config.toml
moe_layers = [0, 1, 2, 3, 4, 5, 6, 7, 8, 9]
router_score = "sigmoid"
routed_scale = 1.73
balance_loss = 0.00209
router_noise = 0.3
vocab_size = 8192
positions = "rope"
rope_fraction = 0.5
parallel_block = false
init_std_o = 0.00816
init_std_down = 0.00333
final_lr_fraction = 0.05
max_seq_len = 1024
dataset = "wikipedia_en"
Below are experts of layer 3 (counted from 0) of a mixture-of-experts language model. Rows are named router (the router's row for the expert), up (a neuron's input weights, with its number), down (a neuron's output weights, with its number) and show model dimensions 96-143. Each number is 500 + 50 x the weight over its row's rms, rounded and kept within 0 to 999. Numbers have three digits each.
After each expert's rows: a language model's description of what the expert responds to; "comes after" lists some tokens at least twice as common just before its tokens as in all text. This comes from a sample of Wikipedia text that the model never trained on. Tokens count by the router's weight.

# expert 41
router:436416459562469518471574470463447483469491575528499506509430600514435523464541534493464482465501452536540453556470469501543497524466480467612451
up0:518510477441469462592512558410535512412560486448465492516482534549423480524531526518547426497548462432609544532490432454655590524628535560574464
down0:518559630528490557567482467447597495475495524487588487464529645595446521473522545490450478492455475528535555529444521406507571508524559523500436
up1:453494508418535587468557468485423516518571569567565596468513534537421399439508446457470541444457450509556569542516448482441427520481529605467510
down1:454451446494477542463521568492496582530435530455459480474521476550464525502516569498509503506505549521536537525472544421558467500572435563584516
up2:518530420509466552543503533570405584453425606476530552505428473546402418509538485472487529432490442531547518576521457540500588516594493527554480
down2:502484528438601628539510549449540569496501497573470476395461478486515405512451539513543467476576514490482464513496510522427454493431483508494482
up3:463602516569504434564564439379516520485550543549461466547471526487532588545440494485459494448543539578629515492538503486526447509461534432543438
down3:495463486487492489610495472487511474470655439464520545475458524483471456574429470521456506502475511453505459516480466479533489448402516529367609
up4:496469509452504512513467546575432475534468492514458591441559574435492522510480577493502480534513454497472500486495481525516487524506497480582505
down4:499539539411582461490506473512539513582459481449525495449508480500487555533397464494484393456517567539531420596461507543569444475544475540533437
up5:625506466513384540440569499511540432470526473424462553547502496565547442436546468458530381427490504500539531433433499420565543515529500539652530
down5:501488565450494474508537526465623478419558458463436404633453523478487464499568521416589526548510558520460454484515535486421469480470487490413549
Sentence-initial capitals
comes after: ".", ".\n\n", "\n\n", " (", " \"", "==\n"

# expert 16
router:522413447495458507507606471469508469553513613497552526471501513678417489428453625424512552556492454507548433595602468412527482541492409410629533
up0:554505535474423550551452442511553508520403519473528608440481527579552541530511513506511533540479512466572496461508541605555450502528584487497509
down0:512561594535464548575473492464509429548528506446516471468478501491472473469520516433553545495433487473478530500505491507491491529491534527528428
up1:490463575497497526487460502552460483521586557539533573481408558483537404490488610489505507571499477474573442459536473472433424533565465520482552
down1:446566429407512434526476572498467450554511563545427524525545480446381510467510454503548543516529534467432519449491522472569480506497530521447469
up2:479526480498483453437537433486443418396482560392495471546584481548384494535451437345500524492576526482535495546444491500481535519542487518435458
down2:498413507521596532496613535573439521478522498468557462435556507468566519486532528520470498507448565446461452455418614366520414438494506525456438
up3:558525457476581411470499578396539509463386471546498543471458576584586561467485513543428573488505413476499487469522502546472509418519555615462415
down3:538508573557428525426558519563478531539536457485534532519468530482487533567439540525528573427408549488437570413459527518442572533538530480558528
up4:516582412439599481545469525538536483594518514499550529479520539546469497572435477509533408509563405523518488514420556567498507467526472499433534
down4:515483513516435523551550508523582564526544505511485426496494532494527536553419407485583486483421471457499481420502520524520454427488531454519519
up5:555479462537530528509489557395447436473448511515475513370574579551445418511532498518527442463573504496431428510504437560524524451467513512503505
down5:551461493460562473442496495560572383489536421484621414395501477498523512460469510483553475375459552601636429469488553486511483362537482452538540
Table and list separators
comes after: " |", ",", ")", ".", "wood", " Apps"

# expert 52
router:417454442522473458504518529490548545517584510558477489486478473489498498481438508479512519495546441480593413533472399438445437527443509437657516
up0:495471422559351425403545458519443517432521482550479488513409543475541507492476519479534491480515510498546532495557470525526534525483515474511568
down0:477577464534498432529618520527534560535484410531428466417436528385468535556518451485387538520435478542491512520476470488440425450466543462478425
up1:544476490516537622488559426490563409482427542485470509479543490453521510529487537427545555634500589428486460529466547469455540533437426393531446
down1:481565483529431460529508448562485464561430542515472558485471466426462522564475467505537390541457503437575462525472466458435443486453532555547488
up2:547455433476547438475507490488469429494555531441535580515505477572524469514507531525469433585459514488548552542478462497470528561453472438456599
down2:473615407516508521497468551538462514473479537500508507432480466598466556424565443463504548454476564534559437498447502481567396515512509609499415
up3:520465508449539437498599570623490581580553477457571541474559496499432464594487550529504563573493535530466472488432481589554471511423500562491498
down3:552473504405460453543515497498570441546412451475428511533486454562523522443536538482531501545596474480492570507441480521512508370538531420437540
up4:551531487555426537434435479572550523463469504474431457478540405561412433531568559393547490461448550507485537416491535428504537500462542489479497
down4:472485501473509425501575583489560462539383537525445516485527466440547545542504499504531519496426429525511539573395489514566452477472461522670560
up5:477429475499449564390535492492470569498538551539495522441433512469445419479515488506570472528410522503548534456492564492506456522586480418532585
down5:497556468510525548466445518446540400449576529606511478514417486520403457464502431489462543415545515335445477485636532529501547485503512536486518
Subordinating conjunctions, prepositions
comes after: ",", ".", " more", ".\n\n", " due", " and"

# expert 62
router:474488514493531460462541443447488510445499604493621528464488483513485519483499541471525506572473523612502417513508533485660581526442397529542529
up0:555402479492466536473461463578527427457454500545549556534518474488561414548501438395546502470459528495451553447559568541491543531516533463449500
down0:602507595446446493521386465482558535470481438498435473527584480517483528464535529486565472475494519455479484520440456454488473458523538399548480
up1:564482486516555475413623553408591442415490532543522444513508492514457497544454504542543516496553530550563425460557541459556516512519531511593450
down1:551364588551477449413392488490399566525470508487546442510568518423519514432480473507475470450520460479491463565446491496495475488470533520543445
up2:478561504440446496453526502459572485459518532479506488462584532518590584474489438587454597448451619572568591547459478503462527516478428509489515
down2:542389450437471483532510460473519390490348487524577641462486535549471502542487478487505553586440525446464395568541482555581542516573534614456571
up3:542595563473500430452557646401544566425518465463502501589439464571532529449552451470463422508483543537515487496576521547525481508529506431397453
down3:492569566536561518458509528557508506503486524514473439592532518477477558423594558518471439454499465483501604507459548532501472528580495431506547
up4:503537433503548526492514510493600533471549498475560446498503480487448548532474577581490446479463411516550492500425407552466578601526451580504577
down4:503547571545416502497490464585473487453559437508392497463542554487553505473494395474538562608519596624489558587490477484508517442463512479550497
up5:457441494469510450529543469481541493622486507487531481488561518533480525570573422518337477531499438513547466523373491551538498576474564506491447
down5:504536467467487427518479568461475532397481498543520487565513550516532401537525506540514503426522540582409460481471507427524528440442566433553370
Capital initials of names
comes after: " the", " of", ",", " and", " by", " The"

# expert 19
router:411492508493409481541499453492486460493542526536621547484497546480441514492593567435523507507583409454616473612491435561481516465443518505486569
up0:532499374522513487456431542549454473560476538506465504534455501504638497522510486432497575521487447560531495462351515540448522523451483466521500
down0:508563399508554515540482445599512592508455533488656523552567426441476456486628623507488483603475475480412466435361454520536451479543518525427532
up1:446487542529444483504514539582530372500449479435550554524547498496529495467529499555507531560399422521526485524568519557450385517492549564548478
down1:471602466590522533479434440475476527577494467542641518441457453462467505395399551469498558513473518552500570489471569500531456468456525482472572
up2:458352576547538433499483444430530521544519580506519416489540506544521576429429537510526534493465463539566476565590517522545532530525475446570545
down2:470468557561572495574419476463475553476455502493536435476527456577585524471467508547505521558543468453451445496420565507517573419598559523528487
up3:576461611515513528467550497578463570453478438426510542414521361492582360472491506526411476452495437492580599594557458495601515553442583484480456
down3:495403554393372464470508542498468460467571487465582529459617488487631503603553540456577476484512500445440567439450488469545426447547461582520617
up4:475532571534435477469517484517384424466520533471518430497495496431471539389486479586507548525503515580568524510497441540514512486379647426494462
down4:519519506406594496465476512493525576499427499546477400558495392493533474471528539469541436522451421528492531484518527476559496443532453496494454
up5:518569505531490544490582542554498515487416493475516548518501505476523487523508450408479456386489387534481537468499473516505419585506516466443463
down5:460509514393603529486477367453511433632443535522602518473508571450564525482495506460544496432468548586492493427538494531427453510530479531486509
Pieces after n/s starts
comes after: " N", " S", " n", " s", "S", " G"

# expert 38
router:438367474548449422465506460547437422553519670561492504488522562573395527475568487484507465597493454385617456526615476488457434483487510472520426
up0:489541502460459453532469591541630582514527496536576546577497497570465429447539507453463432397528431498527494566477493566469518546448457548546486
down0:473525481592524456416441591594474512525614473489518499449590395511493516515491520454555427570497584527418505471479505391518446466539417490455453
up1:596520588507477485414572539490474534453585551512532424448492480502469453499489472533491508549450451474473534598514512534500470566525545466535497
down1:533506511542459497429542591435499398541564417467485462467549485461581569520466478503534462530467528506509516448544458517587527550492530539539498
up2:470528504436499561424492397580510467488511484558497506466486553481398434523445493563546425582492565480602506579506510537505459438434534449606461
down2:391394519527521584474528518499447507462507546539504603457530520453539478414524567532425477527538375504448507535539441626447479524382580457436501
up3:487458421520509458474530499436504548480481595522503641522558453499365500464501495467486495573579540491554571530487495549506437636497465480528435
down3:520461568564548557497531449467504537516482544428442506479489507446404578518430508499549513405462502492495514479482414506644525509534394525492427
up4:615407501500508583462554510439504513417484466489508534431424448588514517549490501574459584463460438504474506586488523491528476508556516528477562
down4:439520540439494557494560525504413446504441549633580577517508467558490460438521522480459550452514474515446517354517515519479455478533506574463384
up5:428507538484493470437572580460459505556454374484574559478486562562482452475495462478476466558528492473475516510537430574500388472603457523335537
down5:568471525593453554466505489401441524487441483537503481500419592523508494447521496514484445488403512526586519395570552470483525487542506593566518
Space before table values
comes after: " |", "|", ":", ";", "°N", "″N"

# expert 58
router:507466403488501465423540526434478490435438606554483444499567519489499456545500525425467450546553478549563494508593458520516529468491444508532568
up0:518487547492527536552509567458407506477474494476538488517457556580460442440590524488474502462555517431516482513404492472583527497524596419486452
down0:568482452510424483545453539470471564566481489411486487520589500489470486566470553506460575591444474485514425444504427506489463480428500519406402
up1:445433493377429471528479524497524544447499496410508505535502431447499494505525510517547502431525487509537499435513468532596578487506531590554617
down1:528482442495549520513520465477594488512506476622474523461483486500555447509459501446415553397496419476498500596582620513456564420378572501431571
up2:472500510515528521522578373530521512533480519424451516518565553555510480480432527519520415589471472549407522527600447373548489447532492556445525
down2:495504561617449449441538544546591438497471451491506503529500484638433469579492549575519540536490478433497422511509518516508439476500467478414572
up3:409570528513457565546437456423544538417498494431502509523476512521468444483505515566542530460508482567459456522578478514479545514497569451520396
down3:603495423497479489537509477537410530533486434384511474478564509563514466566480451516580439571513495555580476487510539545482591433427544509405515
up4:478566391581462517552442572549515483506469462409563443503536478477560367511454430458435512487544448525531466470560542452574507520576621583486502
down4:515399545499489483484430469391495597478485496503441580513549487486518520460516476524525524506520562441418515385521472591381485507480544473469509
up5:533511457557459565492546503505493479494432484482471413516402431569567486439523440568570437505474473477563504503515447540673536458517465551535498
down5:472419445515554517490479584510587520406475460600438501496428663494467519485508532504495504561548508479480509469393489539526492473442511543585514
Century digits of years
comes after: " ", " (", "–", "20", "°", "_{"

# expert 23
router:454471486542416521395536427545490440378495495539511512586529548532385494465439520431450477552512465549511482495584425545533533544517492518541520
up0:453443422482385525501513537513520412612574464456542521427558500559470476439555556467487502480377418655499493515548447551437464442496587473441552
down0:549520537492364473424483475486535464472554460492489538412593489469503458431482564504516549496483407468463426484484468457473475547460517430572498
up1:441477546480587554447527436508509528562585509488605442513566492550600569513463448415562522369493487540563508615476544475557422457437429497510524
down1:547521539520504557434549498413500563435472537511516521493534540559523456469600587509519469438402436549453538561523581394516456457476493557505541
up2:423427467459551548635441460482460571508453555452447508552512501580470539388559481528526493579488426467526529543517556499513484540584571526561619
down2:489446480518505426577447464466510526558453462427420583482550453469394537484475517494459553572463437632540506523446428421452537500532483424456543
up3:555568556503445385500488486367516436423426534407520534499555511536517426502466468488385498436481499525512526585505537579547472515447482612541546
down3:528456448481578579517416512497617478580524502513616510499592443560376529468562442507592538511490425514527508469472433471477462513527479504459577
up4:537450502489388591473497464486471484420511495496484562523514506417582448558501467481609465566515460552623508586594486592463546514354519495477414
down4:599551441509607515532550499440578545451451575507447459502488521500531551546553613444505497484490452476407493489431548470559484571555415550429496
up5:515535466541586487437592470531489471435595544493500501485516507464470532520542482527474472558572552517493515523546522409570486565493449551477522
down5:506538548506497550409553476497575523496541473449406471604518409500426477466402467383513502570552502557507483510601514375522547405597515477509512
Definite article
comes after: " of", " to", " in", " with", " for", ","

# expert 0
router:451450533517521500504593452440544449469484475529561499543553503523449593443459530439535480571537468526531454510527424560506446549418551512616563
up0:532543524500529589475508557528534540517579518456529468529441572542526537461505499527548574557467347482505463614469526486559395499510520498584549
down0:506509604413526494518466549497457560531450525515506443513464579479502468451512480543498549553480473576474456508496511391368427489465510568509523
up1:421475521526557628452387598533580447537507546436516500634513506455472461441370517444506508496481463524465489500451454491444537485500461484504508
down1:476465509547515536381506587455565478503521521400474571554482463474530479430401523465557582535410467487550441494456435471461491480539557552462460
up2:507485420471505476571473451486528519478409572572549534402490461547447511499457527459588577488472466562588496470560496456379482439463513429446551
down2:579550545586549467527424432427479515602443508545549549473447387426487436511517473595463464557542385619437532539522440516451536411567521467576491
up3:411612476561563423508530474540515478427495490375501458565488505612483449461428506472478506432616525537564453627491422474456525446536488491464551
down3:532566533507487518506543419438473458476424412522505548588414511436538506482520436556501536508422483523482460530499469487561494440430486546396386
up4:427503466478492455597476520469513493564489617545443563463483550555526478506469547585498478493513381445570382523490464502502498543505478499442466
down4:499475602431533488541581520464498471473495549468509602508541478565518509489488477617484369471539486453497476511523548540486562424455554429502525
up5:535430500522487478500455515481498403489563492495485462401498517531521606487538508464538419509490473404555416397456411579507493415496576454585633
down5:600410484568517516492434466603468424516466465580426510503482416518499540557566492458516430514470502528504462451441452589619457461530483433495548
Place and proper-name starts
comes after: ",", " of", " in", " the", " by", " and"

# expert 48
router:508576462549427434478579467532522455494521535477568530511547556512401461530456528444461467614567490566562497522578409528489559559561515479567529
up0:464430422504535459553564564523461459489555488467478589436527485448533503519461516462500526516569495477450531574422436550501570496441577572528578
down0:562539559552516482496496505407515503605435533537528571515434559520569542457535545521469555440547580557550458525486540497493447484642510441477507
up1:508492467450554531499565496463547496406427545583506506510455473545550483483406462531509494438485521509489483552552564595563487469517446432538456
down1:414516578520464547505512507559461426535502469471537488472568543512418527527465527505481472426518493442458475464518436482443546560507564526450545
up2:495503488524424515507425426572539420492424528405520591499517475553569519549525521470457472513507486578544441586582476547554474565482599512429481
down2:499493538458525425521524521408491453485537427406482487514535559515491499513510452492502488386499573607455610489454621449421619512428497485524516
up3:475457484417506390412586475528440491569519418547529553499406449423547481517490560515530517463588449510512426504454461544468528496525553468511467
down3:489491489457490429430353469504556515501481515529582520459542472492510479546477449557449439482490539536454528529468535487528402507450518563504534
up4:540563532474555589524502459495524539616532424526528508430451570505540474447537533510516470466497560443533496472536527435591483523490556363469559
down4:455489509436508507494529505424567541405503508518461532537517457536385464481548423404567542460470486574420560496388518595540525534437476573538573
up5:477532467460557465519403487597547475496516455544567534498515436514553550454510485483484577447493546587533580586430537484485595503495502510487562
down5:551506454522429498399461489594481592464506462499501496518507595579502572496503495460529445535537543528547477466584569506433475553467472562519486
Articles and possessives
comes after: " as", " is", " with", " of", " was", " for"

# expert 6
router:482404533522410413461549473493485428593525498545527521491578541553441561477474516430480469556519470506576497536493455414504477535417493467551522
up0:467510472635521522537482342520504523464559456409417508512493507534484538527517478490524465524485557429555532516566511519578523480509490507524524
down0:502405563429432528589488509455578410515511415446436422481557539528524552485495464469541473490587465441433606446403517577544484550501407427409491
up1:517544382545490642524523508496504509548463422477456526503482576548502609520468476419410439467499527514502393534534521551558466474553541484416520
down1:480489513561529551508456532496436428449513615512471554492641497463609596533538481617556545516523463581514415517509476449408594472475522459394500
up2:460487510484494586489479456434611515438502455442573541543538511509592485448537498538478509481550523560515593524571526570424641474420469475514527
down2:516519566499529470506449470534513396521546394427485466527540512519530517467551438563481492541497564497507483503430548440469584507449443527472471
up3:500515480562458452504577515469460533416493535500595496460453543526476453473415522482562543510493499519590483427554508487419534539405459524609478
down3:541469484498545399520513462458526468482602460506536460453495466498518480465470435399497431497474469571491523487504510411556524510488590435550570
up4:468440500627550480383506469459454549567462480479459490515513622500518443531520525565509481527549479551477497616515456525578475471447606421531441
down4:491500507570522538471447439616486538528400605524506492473526529472523487449497537541490510466481580567484545499518481542466469549550404399481543
up5:469403556530524476545583433485558515331490496538552563469495518542402450539439544445521500536441561515452477605576403499519473442490548464570474
down5:439446548453493503571503550470458497530526525474510411474586548504390533436561500411511510495532507566497450511514534430509512491480448409493505
Person-name and title starts
comes after: " |", "-", ":", ",", "|", "."

# expert 26
router:423571517531484502481456410540415466535509553470534522497506558553441453466464575456448456538609462531577480503500463493572536539492460384518469
up0:459575592419551497506510487536519419511558475554480504485497520460440511473509502387405504546601486524525556487562457485515547488499514531518426
down0:444553464493504535477578456551570521544553459518539494554565487497458474426512475566499503458465547457500512576595389458532499455551571501514542
up1:576404497463487450451497612509528508543564605501539500505443546473495502536418454576498461418522479474531467433575643522493457526456577591585528
down1:459425505613479564495429537529535489538461575418548468579435485526507539554523422489422528423569529397485497542593512466446535603486535503460516
up2:534559484559524387539525518505568469474479569485545420458523524486514443581514422498533531418573424533491471525549410622533364487403553500458566
down2:580392604560647511404567495481539523562481487532560508529506421486488491438513535520553423477427478481473408518480519564520524516515502403504572
up3:422606529400519508566497511542491418475549516518420615467582502499502413521442478445471487458336489508491532536493546561485470475421458455481433
down3:540493609552473480528486486541529496451481526484491473505501549527483535533448569504559427534489453572541517410540595582520561529466541469502388
up4:492571566660514445483519490531452567512484534511474482490500593603542460395435452549511445529534458487423509479467513436484542428430492449536490
down4:429531487548451592516437450564503583551477464372465502440476569487525469589522540491500491604535486491536529505509493538403539449481488418430483
up5:414518511492555456473557574522464653559507485514559578591489541504433489495509589546430500444462536502376486436481436507506513519524416617457444
down5:528495527566438469547546466597502568516528417577549489564553444490492461471514482390570557495490450554538492490503454451575494449510490407567414
Pieces after initial c/d
comes after: " C", " D", " c", " d", "c", "C"

# expert 13
router:465509465531533464557562492471503476400521529558481535420502539558483455480465566390512482510567530570590461504484401452473467539564410401489537
up0:494463496497538559450615519595488498455497582480568580483464505480522451485586512540521548521533460454429548495531464522587497526519509416462509
down0:542515552545535525555544461505433507392526484483512567488477521401478486472435521552454513468466410539502470412548441513440473511516573450553486
up1:416503492545587427511504514475497629493494532470543446459520591501472552469486530555462483539530587418456498425405511466534512490572473474511482
down1:544484468545506466535532552422473557444437397522471408493568417415537464482554503503450490538438479541518493579582429507537565485524522503493515
up2:447562495489513532531474515494507586586457544525498463526519478493501413415420597496581439444607472527528444508549465527494561511472502499525476
down2:496512508417434465550487501445541527402515447607498596551481423515510541536487486536427529513428513523473442475503462512451444508417471521467389
up3:533498496532525386491576501532466426386550510533540609508493481614529555466494475483602532437474577439542483534509517534535405490412455547520463
down3:465523531419362449469492462483459466471479532397480557437536577548501509448486554553556454527542605588541471438526517517427469522584473497592474
up4:522485519524552496476530515394616589511358493504454535389467444551467501504532514561523481473571480493471537445507480525536483482567487379489431
down4:475573434505529509467517452520462492519513525547553502522397558494490459516374492521462656483501537399495477498532547529551535533522466491420408
up5:480443435444556518476543546434501437489501520526410450554451524506489574559514600495516584528442522528506530504525489573541561539531520516486467
down5:459596429546506477516445493585541546612513544439570520502500436554472521549546513409513416558538524418543576535457589574505499412431551505534527
Mid-word pieces in names
comes after: " P", "b", "p", " p", "r", "l"

# expert 24
router:470384439525528530479587343523472475481488519589456520473481566491493447420492554422490495430445432518491525442495462437588544521575508497594506
up0:447520471505567526416514507587467425488504529448553643495479471488532484434424510520545436497480564539536577472577503418628505538529512508490519
down0:549486453530599521513593546570410489502484541413502561560487522483550555478542470536504560490472463517528444476532466505436450407490594441420472
up1:501547477427399430486567534359549559552481521458564530454462557450525592510493523533540496488559402540484496474589470570602491450487504453564476
down1:552471405477541552527499466553566504515529547512482425558485475526474550466540480519490536443377492500493473505487554460448610472519497550493539
up2:455447456576474525528542471467439486492488402470531496535523511532487527585426508436509483536549438440499400506466531570491490566419519539556558
down2:482467544524454530490623507547537517531451499526467491535425565486411469453420533411563421443542484490450472494428518478447436507430434542525479
up3:490487487466518459527641490397451486452583523501422485478411573527536465503443594510556558473491437604497447438458567510512456491531406557527511
down3:489571349494523561463447542463518516424457538447468471447654426514494446552556430459566443528522634419574491519524571554584578537487475519520565
up4:457454487526487470460583439473511493501517491489442428538444501562526413424534577488473557499520510538585561567547492540545518402501466478471470
down4:473488484548478421597320570609537453437484541491449464495567466468526494456449411424473552476503534484462441459482499523457507528505479592621585
up5:553430478477409546536422498541388510431540544618445511486572485472398450508476476537482468438583491512525490533474452501543433389556498521557494
down5:482518490517488482466479482576546480520552536441565405534564433533565490547534514452511534477496528561482454507442527541379621435428492413457493
Latinate word endings
comes after: "os", "as", "is", "s", "es", "z"

# expert 5
router:447454527553429386500561454462462461546527458562593526510615508528478572510500466455531501564495522502548471494490439449521504554412541475553490
up0:566456445494500538450608532504503589461429470505532529477537546484498428577518480458523510499512516556527467399558460516480493631548484527513500
down0:509446516519460497574463553560522496478377510436528496502507490457432502546459495460549548617477470527492681407545399516562582500518497486481549
up1:500548476536525494509465456426551536556473487487559451437491418560537551566460415438499459568578574486434510515476437599458495471541492482549527
down1:523551577491484575484402452516580468549563528539508502485476481493451489498553528498533467445500464512483430477486528522492360482615490421452523
up2:555569524468554474527509542538448448408453455592532515520470580459441535439555474491495563553412518474539472415481494477483576479526609508496535
down2:531557529488548457547497562490496416435491460576509502467463589576494519487508409468597449544482517566488400423446465390535487545500487598572483
up3:490372470561512541474480452438451467463506508613559504536586521454487502495480421456548490457588480515436615517502507498541590549548582492561535
down3:535412592525518479499560582552429483544508520448592436476442493416471533473482568566479502393586523482486505476516482546460544561491440444557509
up4:473510475469517410561533539413471467440503448528525566437413544502501484512374544447503464517510475509624504543588439570551446482482517470521476
down4:405383463456506568551579504473438468510561412460571472515475473474485471494465466563595400449414470510538547483480564525515486458464516596485416
up5:474456489480405525520521526482459569520557511624513570519492537607509442517522497501569481547465509457490506502494483375477492493464541480516485
down5:538594545575463444394470551359506470423492519595492444599505472437513547533599478538488494591470456378422435490461459456496475495476537563460573
First-name openings
comes after: " |", ",", ":", "-", " of", " the"

# expert 10
router:499507484512395465515554512405391451506492575536452544443486550533399481486528545471471572546427478527521478462508505446580554516460431462581457
up0:508493442453522422396531506484480515483479476629518592528517518491493407550479456540504484459449458528409601510471527502414467569469549519452519
down0:497545536491418544470602464488411551471611522454506422572565511561518601420462542420481394546485461547520520594547478572508514452482467436570539
up1:542448468531485510486618521560587493473488555446478497507561525411441488467477522482460530428437426503512447542445477458420529541558502419551431
down1:583500414505500470549422582428477514507506495513513497466635492519608561473497524493442465428483505480397505534438454490489531506534520512450448
up2:482515523465391497529465556436471519462483510541473485470569621512457457430430514499469528419513420489429516469601524463491575514452501358591526
down2:517469523498509441455405498536507557513472509479490529484577530576460468577424497441547519408487540496512524495485464545460542541564514499534595
up3:433451508549427497526491461502493475489421352466504513536515502537469497521541536477442477410498478530540414578614501454374501483518520439493466
down3:492525561476466442490514543441445498534513560588539551501436483486452509552388498515436549532475455514451548486414539481666491521484513557510478
up4:559548524517574555513532548456540586543453598538526432443415548520511487486461465602541497569572456455482478447521421496558509485556502494495426
down4:451538485530581489593532485466506533486447519513454498531531356466561472478586501443495549534599490440507518414463559495429529467506536498552438
up5:551520476453432446444476447498467419580498582573494512604547454446458450459511483504427463506505484463396469482572429516509543484417491476560598
down5:556444545440543493501505542611435519422484496510495577523516461564439519452524459439528471516444374437532503473516420465423599402523473552428526
Capital word-initial letters
comes after: " |", "-", ":", ".", ",", ";"

# expert 4
router:438549456510544525505544483442452457510472498496572545475490605572500499555551568375480544548471479562557469491512289575522521554507468425593485
up0:457487528557495592458518465471552480571542559468534483520488487572524555532497553414336539568588525487449536439463441435477437554426456633505404
down0:528425521466460399521411545516506553464613485542502484476591460453488613505513496530569348495543551495514540581557564415475475470460502454420577
up1:562561583506406449549448431492552578420573423542430523538491520558519567483446436592453434454512436546389537548504560541493462511457586592531517
down1:480534533512486456415426571514433472492419490462546440469497416454496450481484510524567580517528534411500518511445455456470455589572529492544517
up2:522516578392499539517497580510614491483488447447503523472459475465451440466496568534488568477499502426553505459464475555478540469419451439550511
down2:493505421545553524558565457505537433544373437498490457563502477424552527541569454461539556476517494529461589478548554520436416501463533472420467
up3:518609556493522530426550424502374468482458433494500518487491591485564448537516486386515555513484496436514546574375481392627516525494545449528502
down3:564468512440440526483492451524515543534512455524424565538526487548484563398476481502433417588466484497508450478510557505531489526481537459518395
up4:509441394494540549543434444440521529484509535458565548504449489518552447501501400597536507482498403459535488499531455506533454528619497488493571
down4:519399510499408463537497523516504540535485381507472359472537453521588528517459457487442475519418523469487454480537478519501474527507626539484556
up5:528538486481490457539565477487454485489440515508465522465550529584448417549572503509491586529535458507436493514553551538509622424480414488516497
down5:542492511516485525548416494500534529522504484567445414542532500518583530484555407540580534480429589427603514531563535519418440492585458555502455
Table numeric cell starts
comes after: " |", ";", ",", "1", "6", "2"